Below are experts of layer 2 (counted from 0) of a mixture-of-experts language model. Rows are named gate (a neuron's input weights, with its number), up (a neuron's input weights, with its number) and show model dimensions 192-287. Each number is 500 + 40 x the weight over its row's rms, rounded and kept within 0 to 999. Numbers have three digits each.
Before each expert's rows: a language model's description of what the expert responds to; "gets" lists some tokens that make up at least twice as much of what it gets as of all text. This comes from a sample of Wikipedia text that the model never trained on. Tokens count by the router's weight.

# expert 5
Commas and the words and, but, or, & joining items in lists, clauses, dates and numbers.
gets: ",", " and", "),", " but", " &", " or"
gate0:492503441478510510407540507573515466490509473477503486551585582486510488662469581515465501521526524493512474510496482487551537536529521457507544484497448514555507487552500463558541512486422555513467551484485478497510558506541501493454464486497568449479516397525458435517558494535431530512
up0:467464572556526470586452490480504511481491510521520486469439418503488541470523471564525499443462508473442512493554474584419533488393492580447464498490531447422506516526513507524433472483467512465527466490515554483457420446463499485544521571449474542513487537529541565494495495496541508541
gate1:528436479537512508505560511439548527516560489566543627413473484518495425544476453497580491463412475515441498433488525511478469429565475550468480546537420572505446532447514489426482514486440499456493442552563534493534419483465507497545556504442509485497515512550473471513518505492562508505
up1:430495537540512571572496513510475488447519483469425475517548534499550579492460557433434483489467572517536483516493489440553494508414488462499480444449547410411539505457524501428541482410552510503469533485500513509516633535507523506499492455522487511544502528496513540434541483532561432519
gate2:481458428463515542412569475539527455465449531511465567546570466457543495629532500528493557444487535568555485508465528470509516520546558463563526515474437512512508498495500484570523534490347506538422518548465529509485552539436485459494574540535497489449510492562497489528471463479470461508
up2:482480526454420541498554498539515455511461533507432594512574470558537514537506503423491563439492577530551547445485529435535440473560528394469506513513487533523521468518459540567542502518479484459372485543457510483501540496528492562509481464489469464536492528510469436448476486511576474533

# expert 11
Prepositions, the infinitive to, and relative or clause words like that, which, where, after a verb or noun.
gets: " to", " for", " by", " with", " as", " that"
gate0:557435527517502482474465523501527483465441497485478548485504489378506510502537527550486495526419518436470516464519459528563463531475433530523487480478505549508501514538492490505481480463471570534441489525442490482502471497500574489511452478526528476510547463442511500532524490496471493508
up0:511492502467500546522576488518511499527598533533543538484506474527455519517515505506507483460594429563530556536492515437406465424473489495450482477468501517549436467471575519473443557554473424440553506462562495500483520498501410527540574527452462488550514558582569476488510459482479486512
gate1:432480455545495453542513520401579517477527553599519486545540522503513502486510470549449514632479444527493423589472499498521570446518510524467465453523547561482521534539457515446458371548489499515518480553506511500512511487535493569465470479478482513459528543568464523569526450455507391495
up1:521465633511529523442410560578502481506454511434500483534514467479605510491457527445491494399557472477501539451523509509491516574405486503528552549492487499539508500537510505569411568379500465522508414542527539463497466538472449487518491474525486458513506512428547494492484526481477565496
gate2:527508486577483515521507486491486467579560479523555528466470531491576512535573509533530482465455473448475451542550495544495509468463436470472498490462418437456417473522487495460533502512535451451536458554498529524439501452429431406463544477468542451473498524512513498450542470557496544463
up2:507589502526502419501428501508552534510509464475551480519557513519499513481529470497494464476442471503522504485491559539482495508502460565521510638435483510474475510457533511495517490567572550467592452584478511519503467406464450417527496462507562461511474534507463516480516425502532454440

# expert 13
Opening pieces of split lowercase words, often prefixes like re, cont, dis, st, as in reductions, reassigned, continues.
gets: " s", " p", " re", " st", " g", " f"
gate0:458396464501404524484540481487520515542513509535539530498521444469526504637547533567492514521550572556495499536403483449495551461507560478500435452500442562492448450494484491487503454479522511441443446509490452495479546458469448532466557473511524478575519421490508505522536427564549528509
up0:511602516481533496494487560503499577419456528518491468509480533543500432431427431465495487554502398540544562477469564547507486502523485528506539583500519484539653563491515530534475558516511457497500512530509536478508536521462497487458495505464492520476438565519490527392402595472470541464
gate1:574460496500480505458537484516478508552502514564471556489466550464524509586536504452490465431454568515442468478465493530515525563501532469468516463510502431542559512471567431452550509504519505502503445513554497525466517549546540486532448492535440540441534520522542530429459546423534495557
up1:455480521503518571507528504528457594492471469463507480458544531466511479483492484520497531488504476512462485460502522514498493492524529486459493535471511436476602516462498481535494556441410447462493480557457573455519522481484446547504538541452509477472495454568524496433503415544489566410
gate2:493486484518484533563496545500529536475471476521535465474506501430533571490493562468506460523486493554520462468499435579445491498517521475467546517488473513544408506508428488448525494439481533482517537567519417536490531465572495464520489541523563496497509489511500499533434461568513501487
up2:548501497424646495481479420486454505479494546521501579513548478550487523483424425444469528486514480437554468511584597467454493605580487445536577527476513492471499454553564513541520529511546403510489474499469566482485494515482560473504478469538496494481511422524541522501532517463506552494

# expert 7
Occupation nouns right after a nationality in biography headers and ledes, e.g. economist, actor, politician, plus closing quote marks.
gets: "\"", "ist", "er", "ian", " film", ")"
gate0:473473523469555486525500547454518454495484429508519443568516472498489599464470512581449424542468447484467507503465542510497474556504483481486579562562551492498431538517437491548459520539489548562500579521556509511493468522506502586559460438470462522487491492491540552493603467457537503541
up0:490536485507554522495478529495551488473534448510473529569469546445610509470414452521517394494528450498500457503543471469520491490482533476522486513459540498441526432419478501522490433508543498484484515513473544494523517502514491513509499451549443527479457552489468472470526505532443503487
gate1:475511555447534578481444528573445491495523507452484460441508489549485528489518502475523457461383438546523519444547496550470522475420436461482440509535474525521432481544525475528452514487485508494472555490427522578504421596540467553453471526466433568485437489494539495512450441512542518491
up1:527481453521616486499532523474570495508513511465548530494543442513503544467501524491596472608619537529484450550566579418473503537563536559467540499522454451524573524510518522431543472492484501419468456498439435486480574463541460504484444605501533453502526531432475502494503576480436523483
gate2:457479521548511483523477479491541514589523528510514479562492432441510489495542498524443446440438471463513485617448518549530509490480492484498440502490497491512517368503503562479509405562571434439500512518497525576527472480535520508502496442571443491523458498506530478536514493469481502485
up2:478456468480460483455508428511451493556497563415467475430491468624474417548551507433560616508481567484480529492463481517479543464597577600453494537550495439515509526448468516454529596513462568526464502542433481453467491415398517500448567528482486526551564501484456512505552537455477496523

# expert 6
Possessive 's and apostrophes and his, their, its, plus sports and award words like Award, Best, Championship, Medal, League in tables.
gets: "'s", " his", "'", " their", " its", "th"
gate0:452519426476498502525438483545452525540446465442444519553562544474447462484506469483483522607449597502465521502484462541520481495436421524548480420480529493534525598497505440531516561474514532523454501487498413492489529477459536460545509483471471499530502587545538484478482560520535423423
up0:486503480486427418508425458523511599564539478476467495502507513551466509492548510550513547479484471474541497474570492529514539505528460471522532554544432476522477523538606554552510555534485427537493436517544526486499498555521420474480425462493407573515490476482516506519512469493535563535
gate1:470609407430472522524499524492549447546513512558522452496534497500437569522459499530528496469450483473528504500443585501465542506566379496532528559546478534523521495521612489468473476527478482490545520528484539470423515514447456475498592536459471524505469455456502492530482468546461532528
up1:388435476569491525434521437527519493555623492481508566522428523465550485490443531480532479426466564522472471481523508453440462480500485543511455484426599575462512529519526476530470534473496514460526565493473511527468465459594458447541440510555483554503522480506564502499543540560513437547
gate2:510487409454570536515517513491529561493460511468501465526524490542545480463520479514543549548505513518505469560423562541520525497480481494571511497530501488577505537434481511516453531499471565458519551435500550513405527513508491515527445497415553394494487471510550522410540545488488492468
up2:499522468464531578476488545553459489487471446481501520579566519505540473555511463544520481498453533486513483494505473477477627431458473535516538444445560482492544482434479477536569487490546505496491528495484569523488523577470482436507554509499437483542539492515438513501390476479468474496

# expert 14
Single capital letters and capital pairs inside acronyms, codes and all-caps words, e.g. JNIM, BASIC, ROBERTI, country codes like ALA.
gets: "C", "S", "M", "A", "B", "E"
gate0:466564529470479521554526481522416440465547572455509468517452474473556498513457478500523495505515510416444512483488453493491529548485466546440527478504473495556481500506575434465431472437538533513477479499483558429517513526493510523531487482613547484457571491489478485495490486507496590499
up0:582522440498511462481530555494472527595573492571525486487478520492482522491494502470543527502531490544485560522493420507486495512509499484504451510523501513465504470427501419490559523515528532519517483469471450456489552492469487453433434503524446574509570462501567518482459569515492518521
gate1:566453466462432454453503499468509565433429491540490472509426512502478465519470471476527491513526501525429521483529503496498534558514522451433464531470376426466562505546535501498519527481509493521601559581512454490519446541482545484453475493554521516477496478446470457484517583533488504515
up1:489582614517470546553416533564477475477555561465472478472507513518467587506445540469496494457498537536537484520495527539499504482506485551468525436499544456451531507508482567482583505509503403549457437510465522612481532506419480426502510492525509548529443579496495488517470539468508481499
gate2:513416480449509475540502565452497504538433456535544373449500486488524501452441516474451550400512449482549558472534497556515458487539425557453504548548531523503534490488467557530454442520460455531479552482627548511477538507501473580474463465462484571501488466464476471539489519504482563415
up2:522514593473568445463477504496514508462548552471556545539588470489515489493467467570550471493509440454529513510582539514486583482541504455483484407463517522508507426506504497522446420490503513466546526518464474472549471453570454561508493546587498510506490525563442537536495483511512473483

# expert 15
Forms of be and have, also, usually, and subject pronouns such as he, mostly right after a subject.
gets: " was", " is", " were", "ly", " be", " are"
gate0:475531471485584514505449535471564549438508499488517495496542500553536517503548503580517453515470511566483467475528523502520556530421481481531485481495483430503467489483518534493453452544437514481603535584370514559475503448503512397428517504481448483536531494489521484516483510555451535511
up0:535547532552562526481492540515570423470542482503441541463503494465592477472495423534553456457495540468448512499495560534486486473501523538488470513450454528546476471486505537473453482550487460504531560514468399484535505454523546503569450484517504481540477492482516529481511497498535517520
gate1:477527501504447568486500498524563494455520515546580496483514540480478483436493457530501520440432497552552501496526458564564507508471484479438505536493433526504427402483567490568491531532507510518539470523498490474499464515525476506504579503497491526483472477477432475427514503516471536502
up1:517520513566471507507489505474545403528501519466521562472453590548519456577522476508494508467450473484480581431550506511554528541557512544506490494507438497514452414478506467458511506487547512501422484501509553453498474392495503532522515536530464499527521507518563466492528472503492527568
gate2:547436496452517485493450480534475561499513428505535503555490488520423513449537562519488519511503503510539457517488547492520548542382461516541475538567530535599505476469475493518444408438507537521520484505478436498502475482502478362437593496521485590451569473476496527528485504446488497480
up2:530482519506534489480451522522509516530489511496448529497486523475484442531489544511530478396504493563460516502558508516496487491542454535517496442411533534474462475473514507455545535435502524518440493532538435526531474455474546485476474513440609404533395480482559475461473491471514466539

# expert 20
Hyphens and dashes inside scores, ranges and compounds like 3-1, 2-8-4, 2001–02, plus list-item dashes after line breaks.
gets: "-", "–", "\n", "|", "/", "1"
gate0:479529490527443376535542497476499416436498533551452548510542446509466359409464566540460565487567457497518492524494472486524475522498435512532525543481497477470485499465472561492543475463528457536532447506539506547515470452456537481487576535497515490488498513463467459542560542506461462516
up0:546470442525491581478483604473445532514553593526499578531450533475465516531544486494508509419516591505467473474487487506433521524510522491490450490524458494501483531454514511493509517477426509506456565499499513473438537554494542446414448538489539500489481539503472523449479478503518529547
gate1:548489465513476468488461424503527468561436502519534533449466424499510478505511526427518537509484501553530488516491505505543478435529495605431447430402507484482416547506498435483500449485513557452458506487552457506440426514506512480586487479507464558565532474478541466521500570471533355483
up1:413591438490505509466464468522577553500530455499541472506486472480460533559500521504469485540513510565555546515496465496523483471461501484512505582496463474492486463490518501489458497468508489480545513496532487480455495502514531598450456530510524451459515458482511453558499468526500527471
gate2:404544522515518512479514443486497452566511494419462448482457535560524552515495420516530474534531494526486400536532365539423547499454532505510457519469508447442433523551541527541483472454499531493552531541484438505515479520511554471499471455502466496447506481490509501441454510452447558520
up2:507492512419517529514567511534560567499403487477483509503476485529546507537500467511486458477468459511492530508540468456359490530536447508456533452419490515507534440452557505377540516456532527509449494472436560506494486488522552518499572514471456481520443496555506570447488522491433512444

# expert 3
Plural suffixes and plural nouns ending a word, like -s, -es, -ions, -ers, e.g. mansions, soldiers, teams.
gets: "s", "es", "ers", "ies", "ations", "ions"
gate0:536488508419525555539471467460488490439480403417526501460588538523528498461517485501524493508508474520521487525510535448483425424477506475434537576511546532490531497522495517525526507533531477510505499485484461593524448505429478484501491484435529537497516498512499448449513492492521472382
up0:460533539493434471451513548567497529511551525533515476559477457465515522530498556579501512568519467459560465535511495602484534518494478488499520388547430440502429492553531518516460486473434536499491500408462527434486529494511473551457489567519554530486438480428445509562475511521531491516
gate1:504510519490469438539504483505342467517441514490458519552524519447433515506536495458500494527437521497512486463514470514496507506552467510497493580503495523574469531550460458523530481495569536526474412461509560538520457429479497554540495443459515486489516523547456526533429565509502438520
up1:465499493480486503501525556521405506547516481528475470488512503460523483543509468527462471498395529473503536585431521499494533455523496483528527517381489532514407559510502504499513444473517518521428492512428552491539556534516450520543488462509450467466533496554528452497470492460454459467
gate2:618513547517496480519549359576557474538476563525480484457537486524476535563539453508537496448488496528508519481559499529518518497459503449541510531526498492491435504508529478541478521528490447501466517510488500429439538447439527498516557489457530464543507513543573527487448477518518453550
up2:549478487524532464461557403479530500537500537506487490476580487491484433508466504496479463486482504488476532491531579497514502547504548519499530442441519482490513606499500498457459501429542465446434470538467450489480450483485505509517500561506473549480513467504529514474408506490503449521

# expert 23
First pieces of words opening cells in wiki tables of sport results and standings, e.g. Semifinals, Speed, Toyota.
gets: " m", " n", " N", " R", " M", " L"
gate0:562470496529537450477446455459426531546542545463522482533489488476498433523472514581489516410554422486497511466565486521505504497530522467439515434413529578507491427513447517495548492513572496486441439542490513510561513445444506522483510478524502467495522465496497538501530517460476492459
up0:565560605530469429417454511511540535499448454514469499491521446493599424419508527492532557519540449479493544500527494512539563542513491540555559522551482514378482486519497498496464480412500551507491566473466511531544514386482493548461486500484518435515515416472454495549539550524477483488
gate1:584547458453432567539540525429505529456510440481490469578476555482515531594467509490540525514481489526530518484598449490510482553494445545405576466487581562452505585463457488457434556451570535535498531453496499441504490563517561532609488472523532506497464547382493491493477491468448492476
up1:474526428512534446537490510462498528544521515502518538565397550501464511546469579403508473523472535537483520462491517462493494516467474522481462515522530536573466532511500469486426472427526510433501495482509504493518494439507545486461461518562550442470469587490485472507504519583483425586
gate2:525488467514437497423528499546522516516504523443522491491481555549532539488534456484505537534485527499511637475501535572500517524502528572531381517570471469572493510486561472521508476485544535529516471437540510539465467504461474545496486459483487488578553425471482526486521500443587492515
up2:454479508533487478594555452458517478558452431508423537518530512474460494427430521500476454563515468511457463539519534472494536484553494458505465487393472500490480527459441482428557443545517549494457507580477514495559511508513501477548479491457492472460467436485534492522523506535525437518

# expert 2
Verb-forming suffix pieces ending a word split mid-stem, e.g. -ed, -ing, -ated, -ize in "disrupted", "secluded", plus articles a and an.
gets: " a", "ing", "ed", " an", "ated", "ate"
gate0:475476525516514529536450483509481533455570537529560459500516467527403466506457567514453500443479485480529458477478469508478507472475483488612519487465504489484475544503500438507518576519486463534480511474478511547535545480457479557484530510518501550435548475452502499446476455582499468508
up0:467543510487514576462500502562541446436519517497482479574510486566478486552488475522422424486525516529519537480525515501523542522504525547462507444478506500535496589524480556539603456424464526515474492472572473523514488509565474508576430505475437462466517527435525482479431513459486443495
gate1:477496522497412517512386475510537511524515490524546445521442559512520519504462451544480534542486422469497453481475487534492515465522464507486565506510513539529503486387452481439426489472602525537510470438467506583489479477551447455526475458491542503454523519517514502558478471460544482513
up1:482489519477460549500504531461495566412440444488468518478578514489422531587570593512488486523583500480500538485498506533474538517525451488473409508511490468528548515548560409513482607439490530544568539526463512384521469519446490504424484498468451433596428512462503494519431499549459454511
gate2:469501487531433489466506516477481496475541462510524552535496490537489479537441527491511520510527410485472499511519563532562449501540487482477528445480508488507542482510471546518506499528494399456499457512544527511529503546535493495468533537472460562427539448543457550493484526505532554498
up2:524507471484520556465482517467500488487485450496521440455532569472511528479491461518502520595529538523473499532581579530564491576549517498464620498526487498463517565554506530476460512464431541577526487493460614455510498506540492468547501426432442474512550471552494476473511490522466524480

# expert 18
Sentence-ending periods with paragraph breaks, == heading closers, opening parentheses and quotation marks before new content or tables.
gets: " (", ".", ".\n\n", " |\n", " \"", "\n\n"
gate0:576503413477569512496509535514528508491490506490531557430530516487539501578494479516478530508397550556472491559443516532569497528511482507508506553509560504518508508441471527498577381479412503500474531469536489454464445480490463538471476499486518460529544468554514480472497545542456573485
up0:572536410462493511516407517538578450468487478472453491438449518485533530522543574490499508406429506525441497575462528471530517539517488452531507484509446524446456489498564456587530402477416542543479516571482455489486527580543488403518498416541509439535492479477502445508492509488519559520
gate1:436572575552463495488479541515487474430449522457468472480526428483509505497546507503469450496541507462455465503558461476473471479487492479510482519488569408528485493496471597517495510485603490544547479522526429479510649547526554497527405507516506470542487503490489465473495505553552554578
up1:498524520502499535478441598535561472512489555524457507483558478492502557455544526511472469417469485464442484500536487511469455523469505501530478520512541447454450452507527537556545545437594619504492542541550433541479546523499520503440462548449510446555480541481527485497508524541563484461
gate2:470523536491499503502453518526478493468453432455481534466561517533444463391524498515467505458470499468490498409504484475556511471526445515500512496466497533467525446494468498450556531523440542487459467491496457521503487503469493526531488440501466469485421502535558499569476506475495488423
up2:495495521505520484543481522475506496456433506541420507517519454427499500410526483530448508437489447480536514460452494457455475516479472510467486529598552500596390452488540499506483456484506517491421535496497490500523498461501604497481476515466454486573487464488507567544485477501477489511

# expert 10
Colons after infobox field labels like Location:, College:, Engine:, plus column-separator pipes between text cells in tables.
gets: ":", " |", ";", " –", ")", " -"
gate0:490446444467530522511559513416451557543462471535510487529523493471550440567442547484521482466501526427453557535496488506542497477550494500535524507488517471432500497471525560494516567504444473508506496485437488530471518482456488536479525543535518526487511455576536499453473469489517508584
up0:506488490494468528502508497502555520426437542539537533475500484492487585487518502506481497591477498482614560506426552501496567544483478505487534545493460421522457491496469472534564497542524511528524538512452495427450513546481534489440541473536443494565470477502530497576519470481532579464
gate1:504499545492540522441555565555477463527492483515481478502516544494508541496501447508490538492544533515482444572466519501522561535402522546555448459566544505505466583473518548549479527454483548511533628466421532467488527545512577505532457462494512502535501518583467516495466539436528466514
up1:460496511531555514502472485504472544445438503529488484503602494493523484476449448535523533492452458515503558473497522479550543525555507568503451554456481609472618482542483495497527578519475514465524512481485496543468480488477485557486535505498472510469486475439485491413523483523513523481
gate2:577466485504517467531497509442397416445516494506501546501493510470457485461534519548528511578507483489470536473509517534483478501613505573484524487484505415525544504530460551474485478553504505486512459530535462507478561464550478524426510564440504531540494549554510510508462527479518444551
up2:504481473515544542405494499462604539512502469425493485379488540496532548521510458491465511469487516532500488501482500418496515496538426498503562503538481486487505427425468448443515434439472434506477466580486479465495508514530503532495482567447444501503527510464496375533476485477529568497

# expert 12
Pipes, semicolons and digits inside tables of numbers such as football statistics, vote counts, percentages and times.
gets: " |", " ", ";", "0", ".", "3"
gate0:440482478561504527514452531443440469526478508461436466495475606513449473464450531489513483533533493516448551508447503524559445494475496521512496478436476498543555541528426537515577498523509516520535559539455437488530527521557555499611467484593579409409532490504473444454520493566568473456
up0:426531485501488526457436512517483503447487476504465489541541464538525504479460459537510499504545546482461438479437436552544533426563517505427469530521481446544465405430514540457525476523515505589416473545469402459495537435434463540473522501541479472643467464469465571529488524560415533466
gate1:452533514506494484508517552456480514586456484545478490493464519474482549477495542510529494517597500436587597524564474484499559523507476492518473566510513484510546550455455499529479503548533449463556506480454426533477496469479496540476476530506520511538463509438497470515519474488500468522
up1:436530513507437512512487510537505460483526531526429535501543511588442464475522441450551559519483543517474426486507467509502474440445492457491502518510476639507513537435564499566506543465489538532485506484492494434494543496516477500494496529518492532427524506505433498487436485521487525453
gate2:413521516503471470515570501465493451470513538523497538482495454461525540453480487572490528493469472463522506519478529524461481432453469531516487448499580504515510611549491455501521467447556456542544528548502412523451545560437488479571538502552432522553495567494570398548601384509528546468
up2:502583474412454484542500584473409472538536518464519512504479511549518469539471514526461520507485555463468516457538482492536430517502453523563451433532539530506480538589495392502534405427571503464467523566521491453505498547487520508457527512548522440509469478469527500505578495517515507474

# expert 0
The words the, this, these, each, same after a verb or preposition, e.g. "of the artists"; sometimes "the" starting theologian or theater.
gets: " the", " The", "The", " this", " This", " one"
gate0:504486522547561510420524519561527474482480483466486445522496492455423556555520454476411448538530486475466484647479519511496502581433490507520485493516429504508479546523493450547475535529508542531538526471493408527512520499475476511467485516450462488580478457516522547515541496486472535501
up0:540484445493515545463544476493511452473459586515439476487408455499557524558539439448489530572458488539537496519476456479512536504503455414523537493481457482512568497504508460527510491501517470515445498508533548463530495603471559480492482502470515557491542504536500512495556491469534519587
gate1:547493464515422484518443482520477491583490479435501545500534523527424522468523561487591526467532485515480542440503514560475492549487545529479482401539536517523528466493416457373456485556555489537537486481498529558621491521527463503568522535498502475496491531492510496499489499504506461443
up1:539480471476493534526495440510518467526529420547513538486548512540460506540504469488537502555539530534440554464482546499515467542442504531493546492474548513449558486501479571381511520529565482525513510508476517564556614494499490544525509493462486517446523488535534500492553510502521482461
gate2:482578523505492526483470467494523492439524528438531477508515493444497488458484521550464520381510517499472541476590494516497465454471491505500518501460508538428499466513425535480559468523533491553510604529454510423455498478523560451460481442517478529506495572483479475501477508510532447543
up2:517491423472547448532490471538468513534471497565557537494489471517446440585510518524449419584517507491436489529424457483462522449597498580456501482510500466534522469494520501457496449473444475468420371472501502494466651469444476536486560456476557494527518440489490525450540449518458475527

# expert 22
The prepositions of and in before a noun phrase or year, e.g. "built in 1907", "University of Ferrara", plus spaces before numbers.
gets: " of", " in", " ", " In", "In", " de"
gate0:496541468429484463536463487499476498516578445493524460471533461584514476450529511478451436509501510440524488508492454539549520501504479482553545484510468496543502467520505516521487504521532437504503547469523450422510550453476484470527517561514473537497514519543481517543536459490534486531
up0:495481473534504470477533499476499406481557515485530514466488466514496477415566508491535530512417497447526524506489480490560496484502483490454493487517455413519502489522513514542504490467483509508542516561561482547414516519450609481478497501428463503529507548547462494504512524481517429501
gate1:497490460488514492515458477509527514465553537472502455501525534491523494542494430484507495482521501533507528507478488576522483486487490509445494470516453457495528525574526470480470616472495517566545484448430488455536518468530497518617488532326507496425452482554529507412469496479437520425
up1:515470520511410501600495481543538511517569605481495575443556507560539522408524472509537558527516517423531434493436543572510469510493522545474514454574419495497494510606507535452553488517383566498580483479486503421483510496505500462574526534394430469483494563541535489438502490415434444455
gate2:519541511545471528500430480437462486494403545429438512501530529440485559502481500445498476435474515529493554529535555454543533512522492524546628475505516518549562490523487417535475503492509531487480540541520546512550479497514498515455487544506507482460540537460425525482552467542527507526
up2:552495472542498505464485510497482523453385526419485479495536522439512500509568508518487543497544533546445470493491530473544503548539507469508647467508509521470542464525486398518498482462535531533436510511540545535546464483506462489434489499538493428481530528391420554502520505533560521476

# expert 16
First token of a table row after a line break, such as a rank number or a label like Native, Total, Turnout, Candidate.
gets: " ", " |", "0", "4", "2", "1"
gate0:436494500435518477572505484448441503483563482496485502538455443438428410487501501464525475539590479499527505551513551506413447541552478555461489571526556562500510546537481532539507486452480396492553409517501515470577475494466509445463514522475588503485516523481537439456434528524430481490
up0:551536514531528507505566480509489507526471531459463410485572479524470529500513478503462526511426534458484501473476437577551467511480540483474464436531488481524510468452401469486498507500490569539427525500470455439450545421438581493517522501475483509536471455548444559483495496477514511504
gate1:540514485462522507601508532539521530561595513504524523536474579489519520449498480505503414569543514469513446490535519502554543479508520498526463530534487539450533507512506441525529488520608525428482485504509507527462493477536507504494578462488517434470433481529514530503396478507470454520
up1:466488548481468494532492471496581503564562493483464506544477498522598503461522470434528478431464451459513456464527541401555549482434522417507473550474503494547582460434540515447531509511544485461527570456500499492483547512466484436476448456482441497472501542588498481557563404447483452512
gate2:522542436543495501579477553497525489501496564538482500499492449524459474523544442426503424518529518484501449436480480548526436503530585543452448476445516511466498555439446494498468536557585512442488480466429497502479562506473499423469434427422541512456470504501522517473482475483516518489
up2:471452471432512456492528511441439564488500478511547510501550551493513528525542583473509540499559504514498520532519493514483433459503524481485502514500448487534489577428421495492477464534525558428532493416468552451474531536491601437476467491472545532582553525518526546516500505488526508455

# expert 4
Short consonant pieces right after a word's first letter or prefix, e.g. the d of "subdivided", the fl of "butterflies", the ab of "cabinet".
gets: "b", "c", "d", "p", "m", "t"
gate0:550473587491513494456470491474499468527522464515494507479561452424573536533505429487510491521509451578548558494575479497527549608496471497498466537521461385525471502520493526440543561427577503509473539554497481578530507487442450576516485536508437514477481548443543478482480382469516499516
up0:491489543511440460497472511544475565455492501526467512515481450419543454528503474506513480482509435512510521539490498563501531575506530534459505628523427469505424492480573490539465514482518515502516446482470476545476418487455484484550489499505463514534522479512542510567566481506526586537
gate1:454495510557507494558509503489502504491463440437522454502495537492461518499535572486453470532541454513551494455522516534453556545524461466474511525578486472508542454546439516548482530538492521515503521487483523514503535524473468481488511520452458489531440474466494396529506469505434508482
up1:510446495461451438512558503485487519465511500534497482509517495494497513490485465505506475545455408463554452523519505506443487450512551521450525454515546510532414426582503530550553557415504462458514529521516547414458469494539523484574596473497489587504521489525494496463495409567474549493
gate2:552527519535557464428541524438509533502503526542529500471466513514529467476595460508528537466496511470488611403464489453534532424515546565456498539531504503539466463491402541502449470556443523474499496456517451520502512561533583456412484480443510470524481462489439474583541491473496458566
up2:611495493511509547525580544500489561467534535426452391519500505446543511433574470425533444491520465461463505504492455483548468489474466476527535503554560498496493466528460484528519440551505571510499527474503509444570546557579559441467486452522483460485552493527394518561589536501492493510